config.yaml
experts_per_token: 2
d_shared_expert: 0
moe_layers: [0, 1, 2, 3, 4, 5, 6, 7, 8, 9, 10]
routed_scale: 1.41
lr: 0.00195
beta1: 0.9
beta2: 0.99
batch_tokens: 65536
seq_len: 512
Below are experts of layer 2 (counted from 0) of a mixture-of-experts language model. Rows are named router (the router's row for the expert), down (a neuron's output weights, with its number) and show model dimensions 0-191. Each number is 200 + 30 x the weight over its row's rms, rounded and kept within 0 to 999.
Before each expert's rows: a language model's description of what the expert responds to. This comes from a sample of Wikipedia text that the model never trained on.

# expert 18
What it handles: Table pipes right after numeric cells, and prepositions after measurements, such as 74.92 meters with, 14 m by 6 m, and m/s.
router,241,193,222,194,191,195,230,163,217,237,191,210,151,178,220,221,241,238,250,222,212,194,199,167,198,254,200,225,167,177,189,168,176,191,191,226,213,218,236,207,198,261,203,227,148,191,172,198,232,186,174,218,188,138,186,160,208,187,286,197,267,206,182,232,252,248,193,157,193,177,163,214,170,229,230,214,202,191,256,185,185,186,193,198,194,159,240,201,225,266,204,133,208,175,211,203,266,217,248,197,238,139,186,179,201,158,194,192,208,195,194,162,164,196,184,201,168,201,243,266,207,235,172,257,227,238,209,227,209,215,198,165,265,137,190,157,191,179,206,227,194,196,197,208,204,200,170,219,171,176,194,243,232,219,225,248,208,152,208,161,231,199,213,221,214,187,209,146,221,191,184,205,178,232,160,187,177,167,182,144,238,180,221,185,222,232,220,119,165,200,167,205
down0,208,165,198,176,249,207,173,221,175,169,265,173,195,150,225,204,197,208,187,190,216,243,203,163,237,227,213,243,139,212,187,208,208,240,206,185,196,158,244,198,198,246,184,257,214,255,177,219,181,274,268,225,160,209,170,162,114,217,205,155,235,246,193,197,198,194,178,215,193,205,237,192,174,239,207,260,176,182,151,230,232,172,228,247,216,206,204,225,211,202,175,189,232,211,147,186,206,164,190,224,214,208,177,197,213,194,212,225,194,234,157,229,169,194,151,203,200,248,221,187,182,182,229,213,189,143,189,159,237,167,185,237,230,196,188,155,257,197,238,190,207,215,206,208,253,172,167,186,186,248,196,206,171,158,231,179,164,208,220,170,203,150,228,136,179,153,167,214,190,241,190,188,190,205,256,221,191,207,199,224,198,218,223,170,163,221,279,237,182,181,168,235

# expert 58
What it handles: Prefixes, hyphens and spaces inside compounds and numeric phrases, such as non-, multi-, neuro-, five-year and limited-stop, and number words like three.
router,193,205,268,202,223,177,189,259,211,191,224,198,240,227,231,166,223,215,247,202,206,249,209,221,197,184,127,162,196,209,234,193,212,197,236,241,209,164,154,182,192,210,202,188,217,145,236,191,180,176,226,161,208,226,216,209,199,229,170,149,226,188,237,175,200,180,206,181,254,213,228,173,211,240,186,223,210,217,237,194,194,209,156,214,151,219,143,179,205,147,183,217,147,171,221,159,253,133,186,232,165,178,172,189,162,154,193,200,268,176,205,212,180,252,158,213,198,201,235,189,167,165,191,212,219,186,218,144,190,208,188,232,170,163,220,204,187,179,168,209,221,193,187,219,169,154,188,134,166,261,198,133,170,172,264,168,222,250,221,180,182,226,217,197,182,130,217,185,237,200,214,239,208,233,187,205,144,196,168,187,196,255,208,203,175,248,161,187,223,219,167,216
down1,209,196,207,206,182,203,165,142,160,203,181,236,199,223,192,149,207,203,237,174,251,244,190,140,184,178,255,175,160,204,198,242,268,230,212,236,225,211,150,232,215,202,217,231,181,175,190,209,232,216,213,241,213,238,185,166,183,211,159,198,140,198,224,212,225,198,223,185,210,212,173,237,161,242,143,254,218,218,177,220,151,230,204,214,165,193,207,249,171,204,215,184,236,226,212,207,198,231,180,172,205,170,204,204,156,195,273,151,248,263,193,199,209,202,223,217,159,182,202,206,202,218,231,212,228,190,199,163,308,172,182,168,182,188,180,169,209,239,190,161,159,244,150,199,226,176,231,215,233,202,240,207,194,199,239,203,197,208,212,188,156,200,245,173,187,191,179,247,200,178,206,197,224,142,201,182,129,219,226,234,179,258,209,173,240,205,246,179,254,178,161,191

# expert 13
What it handles: Function words like in, the, at, of after prepositions or articles, date numbers like 22, and byte pieces of Tamil or Bengali script.
router,198,226,217,250,178,201,202,212,167,227,268,184,136,244,201,246,180,219,169,171,278,224,214,198,191,187,150,175,172,231,163,149,130,215,166,210,192,233,183,202,222,172,177,204,241,186,207,207,237,199,195,234,205,254,203,248,182,158,233,178,152,225,198,202,157,231,199,185,203,189,180,177,188,257,215,182,165,228,216,187,100,210,225,211,173,180,214,190,167,169,150,211,195,195,175,214,192,190,226,216,217,166,267,208,170,204,175,183,196,196,158,217,187,203,174,243,169,270,221,260,205,231,249,163,238,208,208,219,192,228,231,194,147,197,226,166,206,196,202,246,145,238,193,204,227,235,236,174,187,183,164,239,231,201,127,214,188,189,178,206,179,138,182,186,250,195,194,215,224,196,221,244,158,174,193,226,203,201,186,177,223,247,229,151,184,193,153,217,206,196,194,201
down1,186,160,211,175,190,204,164,147,207,142,212,202,174,237,232,189,218,194,196,144,222,217,163,184,166,181,234,225,167,211,201,216,190,187,214,185,162,218,169,161,225,156,200,257,213,187,150,165,221,170,175,160,214,213,231,166,219,202,179,159,217,149,166,186,185,181,186,248,210,182,203,182,183,253,172,239,154,200,149,234,236,187,180,196,224,234,195,252,156,183,168,208,252,202,155,181,249,224,240,203,213,204,160,234,218,181,225,194,215,213,199,183,138,182,195,236,192,240,187,209,176,212,191,199,236,155,178,203,197,205,180,117,200,204,213,248,233,244,172,234,194,250,213,185,200,203,238,145,238,188,185,152,159,204,252,225,166,135,231,206,142,214,212,142,176,177,235,246,215,206,234,239,193,203,190,203,232,173,196,246,153,187,140,168,178,239,207,183,220,146,217,214

# expert 36
What it handles: Table pipes after a name, title, team or club cell in filmographies, race results and squad tables, plus colons, semicolons, slashes and dated titles like (2009).
router,234,211,159,232,159,248,223,240,248,211,206,202,204,141,188,159,248,149,174,210,204,211,182,155,211,202,239,197,166,198,170,225,210,144,181,210,216,210,198,227,204,152,133,200,193,218,242,204,204,168,212,218,209,187,187,163,227,182,164,149,215,172,218,195,223,212,160,215,192,176,240,173,203,187,198,220,210,165,178,162,195,173,252,185,204,145,199,238,143,250,246,240,199,220,175,253,181,191,169,189,191,214,196,160,249,222,176,207,208,161,150,207,238,242,220,168,177,143,145,190,189,240,239,210,176,203,189,199,253,243,195,233,214,226,211,203,214,204,155,227,210,191,218,213,229,205,211,217,229,240,249,244,203,212,216,184,163,222,166,231,227,150,257,253,195,262,210,275,208,190,203,148,228,188,215,201,157,217,213,245,211,220,170,207,268,224,177,231,217,227,160,219
down1,162,216,232,252,181,185,184,187,196,180,181,178,192,276,180,174,148,157,216,152,219,213,207,186,239,160,227,206,154,180,195,211,207,199,222,235,161,193,180,194,182,189,243,218,178,184,196,198,167,208,176,215,262,223,195,209,200,214,172,155,251,205,193,222,196,187,197,226,164,199,199,185,170,182,165,239,202,235,167,224,279,187,175,238,223,177,175,219,247,140,228,202,239,207,175,204,187,224,267,179,202,168,207,251,181,170,221,211,216,234,240,181,240,218,171,245,187,193,237,210,210,204,224,231,220,191,224,186,178,173,230,169,248,197,192,228,227,143,200,239,159,227,183,218,222,178,208,156,286,207,271,153,222,201,210,223,155,170,227,148,194,195,208,159,182,225,174,218,209,169,281,203,188,194,137,228,172,192,190,207,186,192,154,191,188,169,197,166,261,171,195,129